Weights of a small mixture-of-experts language model, trained from scratch on English Wikipedia.
Size: width 192, vocabulary 12686, 33.9M parameters.
Experts: 16 experts in each of 11 layers, 224 SwiGLU neurons an expert, 1 pick a token, a sigmoid router.
Below are experts of layer 5 (counted from 0) of a mixture-of-experts language model. Rows are named router (the router's row for the expert), gate (a neuron's input weights, with its number), up (a neuron's input weights, with its number) and show model dimensions 96-127. Each number is 128 + 24 x the weight over its row's rms, rounded and kept within 0 to 255.
After each expert's rows: a language model's description of what the expert responds to. This comes from a sample of Wikipedia text that the model never trained on.

# expert 12
router [128 172 166 127 135  98 113  94 177 163 126 112 115 141 114 137 128 120 130 105 162  83  87 157 129  95 103 123 139 172 131 116]
gate0 [147 151 190  84 162 137 112 140 115 141 131  97  80 147 129 136 134 161 122 152 140 117 101 118 125 132 123  84 168 135 125 109]
up0 [119 140 102 123  98 116 155  97 151 133 107 150 125 128 144 153 141  97 131  95 119 128 158 180 141 171 125 132 151 135 142 119]
gate1 [131 215 115 146 156 165 135 123 136 107  85 100 102 111 116 132 142 177 158 135  95 124  88 157 135 143 120 155 124 155 133 137]
up1 [101 168 138 141 156 138 155 112 162 119 180 159 129 134 120 114 105 143 107 107  94 131  78 141 116 135  93 181 130 127 171 144]
gate2 [138 110 127 118 113  82 102 135 132 124 109 125 158 119 116  74  96 144  93 101 124 113 100 103 158 116 129 116 118 105 152 131]
up2 [150 120 137 155 122 121 140 149 103 139 127 140  91 136 114 140  98 109 146 120 121 130 152 129 124 135 158 122  85 160  53 132]
gate3 [104 131  99 127 105 186 114 134 116 101 119 110 149 143 147 113 130 108  80 114 160 131 106 100 153 117 162 115 131 141 170  88]
up3 [ 77 133  99 120 147 145 109 131 124 129 105 132 137 133 147  80 100  84 153 161 137 107 176  86 140 100 149 175 128 115 134 115]
gate4 [151 136 140 108 163 124 102 120 152 158 100 149 154 146 166 140 104 128 136 164 125 103 115 126 125 141 197 159  82 111 139 125]
up4 [138 166 169 146 162 103 108  97 132 152  80 111 130 126 153 140 131 146 151 111  88  95 126 137  76  99 162 153  92 109 144 111]
Description: Sentence-ending periods, sentence-initial The, and preposition-plus-the phrases like by the, of the, belonging to the.

# expert 15
router [134 128 143  99 161 119 165  97 167 139 128 192 132 116 128 167 152 144  95  66 134 113 130 136 117  81 113 143 137 122 150 122]
gate0 [110 160 159 107 127 124 131 108 144 143 116 110  94 155 134 132 114 110 161 126 134 127 116 152 146 116 124 107 119 120 140 136]
up0 [122 143 142 141 111 123 127 120 177 117  85 126 111 135 139 171 142  90  91 120 150 123 109  87 152 120 103 144 144  99 150 161]
gate1 [111 156 156 125 126 130 167 159 151 157 128 137 108  76 175 165 156 137 118 162 117 146 151 160 141 118 116 172  87 125 163 142]
up1 [126 105  93 143 143 121 143 153  90 160 171 137 147 156  84 144 114 122 122 114 116 101 146 129  97 132 147 105 153 146 142 123]
gate2 [121 102 129 120 127 114 139 105  93 151 107  57 102 128 114 127 156 137 156 156  69 159  92 149 142 110 117 138 151 112 107 107]
up2 [117 157 116 140 107 116 119 134 121 109 179 122 147 127 149 137 130 145 101 148 139 187 143 151  86 135 127 142 113 143 135 131]
gate3 [142 136 109 138 108 125 132 147 126 119 141 133 111 104 163 110  81 169 119 158 142 109 180 173 164 158 113 141 100 118 125  99]
up3 [176 124 165 144 142 167 138  57 124 134 122 148 135 126 139  99  73 137 116 143 143 114 154 153 138 127 134 111 101 104 145 112]
gate4 [115 154 143 120 132 102 102 111 168 130 139 124  98 158 150 121 127 141 134 104 135 123 125 180 120 110 115  84 107  90 104 108]
up4 [149 122 123  95 160 104  87  92  95  96 114  91 119 118 100 140 143 137 128 122 115 138 135  84 180 122 159 118  87 107 118 162]
Description: The article a or an in phrases like was a, as a, is a, plus capitalized words opening sentences or name parts, such as A native.

# expert 3
router [155 145 123  85 124  79 150 132 148 167 144 134 123  86 116 153 142 143 108 139 126 116 105 140  88 143 126 161 130 116 138 127]
gate0 [143  87 132  96 122 150 137 125 104 132 134 142 129 126 123 140 150 118 102 127 174 151 105  67 149 146 124 118 175 153 148 173]
up0 [129 127 130 116 116 152 124 144 148 123 134 142 171 115  99 116  95 123 135 146 136 128 120  68 164 133 122 106 125 112 157 119]
gate1 [175  92  98 138 137  81 100  89 129 140  91 101 127 121  89  98  97 176  86 138 157 144 113 136 103  98 107 147 123 159 119 167]
up1 [163  99 152 138 195 132 116 141 124 110 139  96 108 109 121 134 142 119 146 125 128 156 131 109 143 141 130 142 143 175 131 154]
gate2 [130 129 157 108 122 123 150 150 137 116 132 106 113 100 171 160 169 152 169  95 129 135 144 111 142 133 128 100 110 117 130 149]
up2 [167 125 133 149 142 118 132 111 105 159 110  78  87 123  95 175 133 108 160 130 119  93 141 128  71 148 161 162 152 147 128 132]
gate3 [139 127 127 113 113 143 172 110 153 112 114 142  87 169 113 144 120 139  97 141  86 104 157 154 129 148 173  93 135 126 147 118]
up3 [129 117 130 107 128 116 139 102  95 133  79 140 128 164 120 123 109 143 211 105 105 142 130  95 127 148  76 120 121 134 132 168]
gate4 [107 161 117  56  86 115 131 148 140 137 159 105 131 137 105 185 131 155 156 136 143 118 138 140 107  71 118 137 163  93 117 125]
up4 [131 127 110 128 133 170 127 142  88  86 128 128 123 128 124  94 139  99  90 146 113 161 120 103 144 110 127 102 124  80 133 139]
Description: Field names and list markers at line starts in infoboxes and data lists before a colon, such as Genus, Born, Area, Frequency.

# expert 13
router [122 143 153  88 158 125 108 102 138 140 129 123 182  86 128 167 151 137 143 105 170  94 105 131 129 100 117 132 144 154 119 130]
gate0 [154 131 127 150 117 130 155 123 142 151 105 117 153 108  96 122 151 118 124 144 182 126 104 133 161  82 138  98 133 145 117 117]
up0 [157 117 148 151 120 114 104 128 130 157 144 150 142 111 158 132 161 107  98 173 127 125 162 106 125 110 129 119 113 143 105  91]
gate1 [126 132 101 139  92 150 129 123 117  93 151 188 147 143 109 163 138 130  89 134 135 120 136 124  99  72 141 155 136 146 113 136]
up1 [118 148 132 113 147  90 108 147  96 143  87 161 123 139  99  98 180 109 118 130 113 122 146 123 141 160 110 132 137 125 124 134]
gate2 [ 78 129 146  97 137  66 140 153  82 123 121 148 145 119 129 113 101 174 104 139 176 121 142  56 142 119 150 162 134 110 145 143]
up2 [127 185 117 162 102 100  98 119 148 140 116 130 141 112 149  86 145 108 143 114  83 130 117 108  98  95 131 126 133 160 149 116]
gate3 [147  91 105 150 140 133 142 109  80  99 113 126 107 144 150 157 110 117 101 129 114 121 158 114 137 109 167 103 130  87 153 157]
up3 [155 105 161 104 146 172 149 116  86 141 135 116 164  93  95 134 116 137 165 169 131 134 152 123 150 144 132 118 127 139 106 120]
gate4 [154 140 154 130 124 111 107 104 151 138 136 160 124 134  88 124 160 147 138 116 129  91  79 153 109 136 142 134 113 117 125 117]
up4 [199 116 141 108 111 122 151 137 164 140 108 135 136 149 110 132 121 154 126 140 121 107 109  79  84 122 134 127  94  97 155 142]
Description: Capital letters and early pieces of foreign or proper names, such as H in Hedgehog, T in Tayyip, Sch, Sk, and multibyte characters.

# expert 7
router [162 154 158 119 114 137 125  92 103 170 176 144 139 111  73 211 137 155 122 114 140 100  84 168  79 116 107 151 155 122 138  75]
gate0 [109 108 124 152  90 111 136 125 143 106 101 156 143 119 101 173 133 139  93 116 125 138 130 102 143 119 114  62 126  82  98 113]
up0 [137 152 129 174 142 113 126 142 104 112 126 100 114 117  93 103 147 154  86 106 125 147 145 138 112 142 125 107 141 163  95  88]
gate1 [111 121 121 103 109 140 134  88 118 144 136 120 122  60 139 132 116 124 142 156 149 140 109 166 119 191  96  88 119 147 100 122]
up1 [ 95 117 125 110 103 128 140  73 133 122 115 110 137 140 134 139 111 159 136 134 149 123 113 147 144 162 147  87 156 162  99 121]
gate2 [153 136 100 154  91 151 143 128 119 177 137 172 123 149 120 140 105 100 129 181 121 134 145 188 156 110 100 121  85 107 117 133]
up2 [122 148 146  94 153 120  99 112 130  85 116  85 105 118 165 134 183 143 140  53 157 127  92 143  92 143 166  97 147 112 156 122]
gate3 [136 148  85 129 156 115 139 148  70 118 144  89 134 121  94 129 107 155 132  89 120 116 148 142 109 141 160 157  95 122 166 110]
up3 [123  67  88 111  95 107  90 123  87 118 138 141  83 124 142 144 121 118  88 155 107 139 147 123 144  97  81 124 146 101 132 133]
gate4 [144 111 155 113 117 156 137 171 131 140 134 152  82 121 137 204 146 129 129  84 128 105 130 139 128 105 143 100 130 170 114 111]
up4 [115 162 137 126 120 121 112 119 113 128 148 114 150 122 159 139 123 145 169 101 104 125  84 105  78 114 136 161 132 128  96 134]
Description: Month names, the comma after a day, and the first digit of years after in or on, as in May 12, 1992.

# expert 0
router [137 173 126 135 165 113 107  94 121 160 135 139 147 108 125 162 164 150 130  83 119 108  83 161 109 114 100 165 157 102 137 115]
gate0 [110 121 148 148 158 131 138 151 170  90 147 189 138 131  92 135 158 137 122 109 105 118 168  97 135 108 101 129 154 107 132 125]
up0 [116 129 128 155 129 139 121 158 160 101 141 129 130 180 139  94 145 128 167 112 135 112 136  94 107 135 123 100 126 154 100 119]
gate1 [148 124  99 126 116 119 130 162 145 129  84 129 134 124 151  98 132  87 111 134 101 135 133 127 166 137 105 130 152 147  70 112]
up1 [114 131 124 115 110 133 151 142 171 124 126 130 157 103 169 153 115 157 151 149 141 186 128  94 115  98 103 145 108 118 160 140]
gate2 [128 118 170 152 110 181 105 101  90  79 119  97 106 133 130 133  67 136 147  81 153 143 107 114 110 140 112 146 145 121 121 135]
up2 [ 98 115 134 114  92 117  85 129 164 126 130 138 135 147 142  81 188 106 115 182 166 151 177 117 150 133 132 123 140 148 151 139]
gate3 [107 130 135 124 107 130  97 170 149 163 108 150 149 160 161 126  86 147 164 102 136 131 113 115 159 131 109 134  87 105  65 128]
up3 [142 127 131 131 142 101 149 128 142 122 106 112 134 162 136 108 153 152 137 146 119 120 144 127 161 138 156 146 124 112 132 160]
gate4 [122 115 108 129 135 132 132 151 164 123 119 102 127  98 136 128 133 151 145 152 123  91  88 142 130 151 123 145 132 178  82 105]
up4 [115  98 145 168 171 110 140 158 100 123 115 126 121  86 168 186 112 114 155 166 128  92 124 164 147 135 151 157 115 142 116  87]
Description: Suffix pieces completing nouns, and common institutional nouns, such as park-ing, coach-ing, development, military, County, Street.

# expert 9
router [212 150 144 136 117 137 129 123 119 153 158 148 111 102 129 179 106 128 127 136 135 122 108 142  91 107  61 115 162 148 167  96]
gate0 [146 119 138 129 118 175 122 146 132 108 178 128 147  99 156 141 111 159 133 117 134 130 107  96  74 154 117 140 149 133 165 124]
up0 [126 147 106 167 137 121 134 121 134 132 142 107  93 150 144 143 141 158  64 131 113 175 113 125 107 137 125 121  88 142 142 131]
gate1 [120 122 110 124 110 184  85 108 108 134 137 139 107 138 149 132  90 132 118 110 125 152 104 146 114 162  86 158 110  99 136 131]
up1 [143 117 131 154 131 118 174 130 110 102 145 163  99 147 159 131 142 128 117 157 161 150 138 102 149 138 164 118 118 153 169 123]
gate2 [ 97 140 134  63 114 139 105 117 166 144 103 152 172 114 106 127 123 127 131 126 101 128 139 117 166 132 166 120 103 103  93 146]
up2 [153 126 133 135 136 116 109 137 120  98 134 122 139  97 121 126 118 126 129 149 145 160 172 123 141 131 131 156 127  59 145 124]
gate3 [127 107 161 146  83 140 101 133 136 114 146 111 113 101 111 119 154  99 115 117 116 111 105 122 137  81 139 141 147 111 109 132]
up3 [136 117  94 150 187 141 149 118 131 125  92 129 149 124 113  95 135 130 107 103 108 158 135 153 125 105 122 136 101 134 125 126]
gate4 [ 70 137 164 141 132 121  96 129 139 101 178  86 127 103 131 131 118 163 128 151 120 125 129 109 142 139 115 177 132 125 153 135]
up4 [111 130 137  98 130 129 137 150 106 114 124 102 102 135 110 132 105 133  66 121 137  94 154 138 130 125 115  91 135 113  98 132]
Description: Digits, decimal points, brackets and units inside numeric tables and statistics, such as climate values, coordinates, percentages and review scores.

# expert 1
router [142 140 122 126 190 146 119 120 145 122 119 142 112 140 114 150 132 172 128  72 144 118  97 128 143 112  89 131 140 165 131  92]
gate0 [131 122 149 166  93 126 128 171 124 128 110 106 127 120 121 151 121 102 146 121 155 120 146 118 122 146 167 160 124 152 116  99]
up0 [138 154 128 115 144 144  78  95 164  83 113 146 123 114 105  96 130 132 142 123 116  98 103 105 151 126  89  67 155 115 133 142]
gate1 [134 126 119 143 124 142 151 159 126 134 158  99  92  94 151 174 116 122 137 145 159 131 108 106 100 123 108 102 148 146 140 132]
up1 [131 138 131  96 192  97 146 138 188 125 140 143 118 174 133 154 104 149 144 122  89 115 130 112 142  95 116 114 164 138 119 122]
gate2 [149 122 114 117 149 120 108 125 110 121 126 110 149 111  96 148  82 108 140 124 116 127 122 132 150 145 124 127 126 175 162 127]
up2 [157 162  96 109 115 147 152 140 126 150 134 170 110 142 128 141 129 105 105 139 130 154  92  92 155  98 121 106 102 163 111 137]
gate3 [152 147 105 138 105 108 158 173 153 141 125 146 155 157 114 136 122 101 107 144 135 108 128  80 138 104 176 108 160 141 160 139]
up3 [158 110 114  99 162 142 115 126 152 109 130 136 147 103 106 104 122 109 129 119 114 108 100 154 143 182  90 160 140 179 112 126]
gate4 [130 148 107 127  85 146 119 125  93 147 169 133 133 136  90 187 123 124 102 101 121 101 133 138 116 156 100 120 119 137 113 142]
up4 [126 102 145 125 119 126 133 161 103 124  84 152 116 122 175 126 102 111 134  96 116 163 129 132 139  72 137 127 119 188 135 128]
Description: Digits completing years and dates after a leading 1 or 2 in tables and lifespans, plus country codes like USA, FRA, ARG.

# expert 6
router [164 166 124 120 104 115 169 127 158 159 140 162 161 117 142 131 143 114 121 119 146 112 101 135  95  57 100 158 140 128 130 120]
gate0 [115 152 100 107 118 136 140 123 159 133 136 105 155 107 133  95 136 107 172 127 131 158 112 142 142 114 117 168 101 134 135 159]
up0 [116 128 111 116 124 107 106 162 120 113 140 154 137 133 169 159 135 119 132 132 124 155  89 111  98 139 110 121 100 161 140 179]
gate1 [138 132 115 115  94 182 148 141 177 130 109 146 140 123 168 150  98 126 135 113  99 121  77  93 139 111 134 101 140 172 121 102]
up1 [134 128  98  82  78 120 176 152 145 115 114 138 118 115 135 144  96 133 135 122 121 131 120 129 120 116 109 121 163 137 140 108]
gate2 [124 127 116 102 200 151 142 162 114 128 154 151 143 170 156 123 117 174 131 110 122 113 151 121 164 151 148 123  82 107 111  80]
up2 [ 96 142 129 145 131  78 103  98  79 137 126 114  91 105 120  90 166 139 163  72 115  87 203 123 155 151 120 125 134  77 139 139]
gate3 [131 145 175 129 107 130 140 134  88 133 107 114 146  92  54 148  82 126 157 140 101 134 139 132  85 144 147 141 124 148 117 137]
up3 [115 113 153 172 155 111 142 118  99 111 112 100 135  90 122 152 108 132 143 120  87 123 130 136  71 130 137 129 139 143 130 119]
gate4 [116 173  98 115  90 112 133  89 169 127 162  98 175 157 110  95 101 108 134 114 113 151 165 144 141 153 142 100 118 148 139 156]
up4 [151 111 128  94 144 104 131  79 116 100 112 144 113 155  89 142  90 169 130 150 120  98 165 134 116 155 124 109 110 132 111 115]
Description: Middle and final pieces of non-English personal and place names, often with diacritics and in sports tables, like Erdoğan, Mateo, Bogdan.

# expert 14
router [172 169 129 130 155 103 176 113  84 161 146 142 120 151 121 138 147 151  96  46 151 100 118 161 146 110 149  96 168 144 136  79]
gate0 [149 103 143 121 162 119 138 138 159 101 101 150 122 118  87 136 144  99 109 103  84 144 116 132 148 103 117 115 105 143  89 104]
up0 [133 136 129 161  90 100 107 140 120 127 156 109 152 131 133 148 127 118 123 127 101 128 110  95 118 122 103 137 152  72 131 111]
gate1 [ 82  96  82 155 148 125 161 148  96  88 122 164 135 125 153 112 124  95  84 128  91 148 143 137 132  98  78 125 110 132 155 129]
up1 [170 149 196 171 119 124 101 177 125 137 125 122 125  83 170 104 136 143  97 143 160 107  83  70  98 117 122 128 120 105  88 136]
gate2 [126 117 180  63 126 124 110 153 113 106 107 122 111 153 116 119 123 130 110 113 118  75  97 126 135 143 129 121 116 135 102 127]
up2 [144 130 161 105 124 107 152 146 135 112  92 182 118  85  89 132 134 134  98 128 104 120 152 117 108 135 115 187 171 124 126 105]
gate3 [ 98 117 103 123 131 182 107 119 168  84 104  91 155  98 131 162 157 115 123 134 132 113 104  79 120 127  95 143  90 135 122  75]
up3 [116 133 105 144 122 133 130 132 132 129  97 133 161 146 117 129 153 127 163 115 117 148 137  81 123 102 117 160 108 152 104 101]
gate4 [124  86  72 136 121 133 118 152 123 187 106 151 107 128 118 137  94  90 132 148 108 107 133 105 106 121 130 137 134  80 108 151]
up4 [118 133  91 131  95 131 129 150 114 137 124 156 177 179  87 113  93 129 134 126 125  97 100 177 151 131 145 118 116 183 132 116]
Description: Past and present verbs and their endings after a subject in biographies and plot summaries, such as began, moved to, shows, co-starred.

# expert 8
router [133 162 172  89 110  80 122 135  92 133 128 138 127  79 132 137 119 130 112  96 140 114  98 143 127  80  98 159 128 146 141 134]
gate0 [162 118 121 126 139 110 134  99  96 117 156 159 158 151  82 136 131 119 132 106 131  98 106  80 155 133 115 138 151 179 103 161]
up0 [ 77 130  94  99  92 139 103 133 127 144 160 124 120 154  84 131 109 160 111 113 133 104 106  94 104 128 110 191 166 120  83 138]
gate1 [ 84 112  95 123 123 130  81 155 163 135 153 170 113 143 130 129 143 111  92 137 156 133 111 134 120  95 144 102 141 122 143 114]
up1 [136 154 119  93 147 103  74 156 132 163 145 150 136 136 131 114  93 145 103 109 151 127 139 169 140  94 138 108 144 137 142 124]
gate2 [ 79 155 104 154 135 109 108  92 140 120 124 140 131 142 144 126 108 180 138 142  99 169 138 114 149 148  78 144 158 129 101 178]
up2 [155 137 164 117 144 120  84 118 115  88 121 125 177 121 135 108 123 150 100 113 169 102 154 121 137 113 119 119 137  93 137 125]
gate3 [125 180 140 124 130 150 151 147 105  99 154  85  81 107 141 165 136 114 139 158 115 152 115 127 106 123 100 141 127 125 131  58]
up3 [168 121 124 143 116 135 125  93 133 111 165  91 100 145 112 100 168  99 113 118 119 150 126 170 139 140 113 137 164 166 103 103]
gate4 [133  87 120  80 170 146 150 128 107 102 113 119 154 110 132 176 165 155 141 188  69 109  73 160 152 147 157 163 114 115 134  98]
up4 [129 118 127 135 128 127 146 158 139 167 113 115 103 149 109 145 106 115 145 155 146 125 120 149 130 149  79 106 143 145 132 140]
Description: Connectives and adverbs in expository prose, such as or in rare or endangered, and, but, not, often, thus.

# expert 11
router [121 172 148 144 163 111 106 107 145 145 133 148 149  95 153 145 157 176  97  89 152 125  90 144 147 113  86 163 132 108 145 112]
gate0 [136 146 138 137 115 111 121 131 187 105 114 116 130 122 146 172 107 127 154 118 146 134  94 110 188 105 130 147 147 111 147 128]
up0 [145 131 128 123 140 120 104 129 125 154 141 159  99 129 154  86 138 116 167 108 106 144 175 145  98 145 118 113 123 137 116 102]
gate1 [132 146 141 145 167 132 107 105 131 150 124 141  64 131 142  95  83 120 103 114  85 137 108 177 129 131 136 128 132 123 161 157]
up1 [120 133 162  89  95  97 106 110 143 137 130 111 169 144 139 174 136 155 159 146 143 144 148  71 114 132  85 111 164 150 139 130]
gate2 [139 134 120 163 115 115 106  88  99  99  99 136 107 124 154 161 145 115  50 103 101 127 118 153 156 137 138 142 176  99  94 164]
up2 [117 123 148 116 127 128 135 118 172  96 150 119 168 137 151 105 162 157 103 113 114 136 114 116 124 148  94 117 157 110 159 104]
gate3 [ 99 131 143 135 141  99 147 124 133 126 123 146 113  81 128 157 174 126  95 140 134  90 114 114 132 149 116 146 178  83 126 151]
up3 [ 82 176 104  84 102 124 158 145 129 149 142 111 156 153 196 137 124 132  78 118 156 125 130  83 104 120 130 134 148 122 127 114]
gate4 [118 108 137 200  59 126 148 127 131 150 109 157 149  90 118 139 179 114 130 124 155  69 135 153 143  95 126 160 121 146 138 175]
up4 [129 136 113 156 117 123 127 107 123 104 113 103 118 129 132 131 118 129 140 101 108 175 146 131 105 201 162 122 191 149 132  86]
Description: Word pieces inside or ending ordinary English and Latin words, such as -al in Monoclonal, -ic, -ration, -ens in sapiens.

# expert 4
router [152 175 186 132 171  81 144 120  96 105 120 114 143 114 131 125 134 130 108 118 173 141 123 143 119 133  78 143 163 156 166 116]
gate0 [146  75  88  78  75 123 144 145  97 142 115 146 149 182 125 131 118 156 151 122 118 116 115 138 130 119 137 152 143 108  88 149]
up0 [118 161 189 114 147 172 112 103 149 101 125 111 139  95 145 105 123  94 112 158 112 138 183 128 131 101 133 113 106 153 127 123]
gate1 [172 110  90 143 135 125 140 159 134 115 100 129 133 143  99 162 135 155  81  99 129 144 129 152 135 123  89 125 125 198 160 120]
up1 [141 138 111 132  92 133 137 128 112 116 175 154 131 169 115 116  77 116 110 126  73 110 118 115 149 146  78 185 108 122 162 148]
gate2 [138 124 129 144 117 129 149  97 130 143 110  97 156 121 129 118 120 141 126 167 129  92 126 152 128 114 175 153  65 121 137  83]
up2 [142 137 148 159 135 121 130 102 104 148 129  92 121 125  94 156 127 123 147 152 143 145  90  97 107 163 127 122 103 155 132 153]
gate3 [131 159 148 121 120 171  85 113 167 123  94 131 109 125 126  95 109 141 127 125 143 115 100 171 185  97 147 120 135  98 141 135]
up3 [103 174 121 139  96 162 124 150 121 167 161 125 156 142 129 122  89  99 121 139  83 127 168 176 140 160 144 102 137 115 141 151]
gate4 [156 142 140  61 135 147 140 146 160 132 164 146 148 107 151 141 132 148 104 130 114 108 176 125 127 133 107 168 100 133 165 144]
up4 [139 133 121  67 132 128 139 167 140 160 158 152 142 100 144 125 125 169 110  90 107 111 165 168  92 133 101 150 129 133 119 158]
Description: Number words, quantifiers and adjectives right after the or a, such as other in on the other hand, two, many, new.

# expert 2
router [139 139 108  87 138  82 119 116 155 158 162 119 147 112  91 208 139 163 155  67 141  98  95 128 113 118 121 145 138 127 166 142]
gate0 [118 132 133  97 109 116  92 105 127 154 158 107 108 142 124 108 106 164 156  85  97 123 142 109 110 142 131 129 138 127 114 147]
up0 [152 128 173 140 152 139 131 170 130 105 137 154 132 103 143 115 161  99 101 110 124 141 113 124 110  69  93 127 128 152 117 131]
gate1 [128  87 138 102 163 173 147  91 210 141 129 118 148  81 124 137 121 151 136  88 117 131  94  98 131 124  93 124  72  99  97  99]
up1 [124 140 132  82 128 147 124 138 113 122 102 149 118  84 149 126  93 106 159 111 136 149 136 120 140 119 133 152 119  92 122 108]
gate2 [105 134 148 142 115 143 112 106 154 150 101 122 151 104  85 122 154 113 131 107 104 111 120 110 123 144 103 114  92 135 144  94]
up2 [119 115 154  88 109 154  78 108 119 131 108 158 117 122 109 112 130 127 135  88 165 122 122 127 131 142 146  88 162 153 118 124]
gate3 [149 146 160 139 154 117 102 103 154 106 124 134 130 131 137 153 149  95 115 131 139 121 126 122 119  34 141 124 132 109 135 179]
up3 [114 138 132 117 127 136 128 120 140 168 153 130  95 116 130 122 121 144 148 138 147 114 132 137 129 130  83  87 127 143 102 134]
gate4 [102 105 142 189 141 149 175 100 137 149 141 109  87 119 105 134 158 145 137 143  96 119 102 122 136 128 145 135 143 127 138 133]
up4 [123  99 134 117 140 138 113 143 102 107 103 118 176 136 116 132  87 129 105  84 109 121 130 120 133 126  86  85 129 119 151 100]
Description: Pipe separators and column-header pieces in wiki tables, like election results and sports statistics: Candidate | Votes, Apps | Goals, Pld.

# expert 5
router [128 165 170 124 187 119 114  87 107 144 148 163 152 106  94 143 179 137 109 112 139 103  83 129 127  98 130 171 149 139 149 148]
gate0 [102 143 101  97 165 156 150 135 111 129 146 133 151 118 146 176 111 140 108 110 108 138 157 125 142  84 171 126 128 186  93  99]
up0 [126 136  90 135  88 121 123 132 128  83 104 122 110 115 129  72 109 167 143 152 131 141 118 132 103 120 117 105 115 147 102 137]
gate1 [128 110 115 120 129 117 119 154  96 118  91 141 151  98 129  98 119 132 130  77  89 181 144 140 118 148 112 161 171 114 166 178]
up1 [140 149 140 121 138 150 168 116 151 200 115 140 121 122  90 164 134 145 107 147 132 101 110 133 155 184 137 119 137  98 152 109]
gate2 [123 115 127 136 135 127  96  86 105 119 119 111 121  96 125  72 144 131 153 144 133 119  63 109 145 119  81 149 127 117 152 137]
up2 [146 122 165  92 127 113 142  90  97 128 107  85 145 149 156  98 143 116 119 150 135 128 153 157 150 139 137 145  98 109 105  99]
gate3 [142 150  99  92 127  92 123 138 114 106 104 143 131  71 143 139 121 116 175  98 129 153 149 132 129 133 119 128 164 106 107 109]
up3 [140 107 133 172 141 131 120  98 153 150 154  90 155 172  85 105 126  97  94 141 100 128 107 114 154 126 128 116 111 112 135 119]
gate4 [143  93 124 128  93 136 124 155 150 114 125 115 151 134 138 129 156 146 107 111 141  80 115 122 129 127 146 176 160 105 110 143]
up4 [135 114 136  98 129 103 152 157 149 137  78 139 149 115 138  98 151 117 145 147 127 109 177 157 102 179  82 136 158 151 157 161]
Description: Line breaks after sentences, list items or table rows, plus wiki section headings such as ==See also== and ==History==.

# expert 10
router [161 192 159 120 160 144 104  84 124 124 149 140 168 110 143 143 121 129 127 108 164 140  99 170 114  88 115 159 144 129 139 134]
gate0 [132 120 176 135 132 141 119 118  93 119 174 140 142 130 123 129 168 114 133  87 126 138 120 166 140 180 122 126 115 117 192 100]
up0 [156 162 153 119  96 158 151 138 112 108 135 156 185 153 117 160 169 105 140 145 142 167 130 188 108  85 109 110 138  88 159 135]
gate1 [143 108 148 144 138 110 112 128 135 153 128 144 164  77 147 158 134 106 159 175 172 107 123 147 106 137 124 137 199 131 165 137]
up1 [147 114 125 126 161 126 110 104 119  98 134 145 138 105 152 128 173  81 138 158 125 123  97 145 108 146 118  97 165 114 108 159]
gate2 [123 137 100 147 152 120 135 113 139 123 110 147  78 133 129 152  94  65 143 110 104 169  91 134 104 147 115 135 112 126 151 133]
up2 [125 131 100 131 109 137 141 133 159 126 125 122 125 145 139 131 103  78 151 139 118 115 128 149 110 120 111  91 114 135 140 118]
gate3 [129 181 125 164 125 112  72 105 142 136 137 107 131  85 158  85 151 126 124 102 132 120 103 118 151 153 135 120 128 132 153 125]
up3 [142 142 138 140 153 161 120 152 118 128 128  89 140 131 135 109 108 145 100  57 160 147 151 144 143 134 115 158  96 147 130 117]
gate4 [161 118 116 136 128 191 102 142  90 172 168 138 128  97 113 166 147  68 128  97 128 135 116 136 127  79 139 136 139 104 129 119]
up4 [129 112 147 149 144 129 176 159 108 108  98  89  96 138 116 112 105 108 134 132 143 151 167 122 123 109 144 115 163 151 125 163]
Description: Opening quotation marks, plus second pieces of names after a capital letter, as in K-ath-mandu, K-eat-s, P-ra-irie.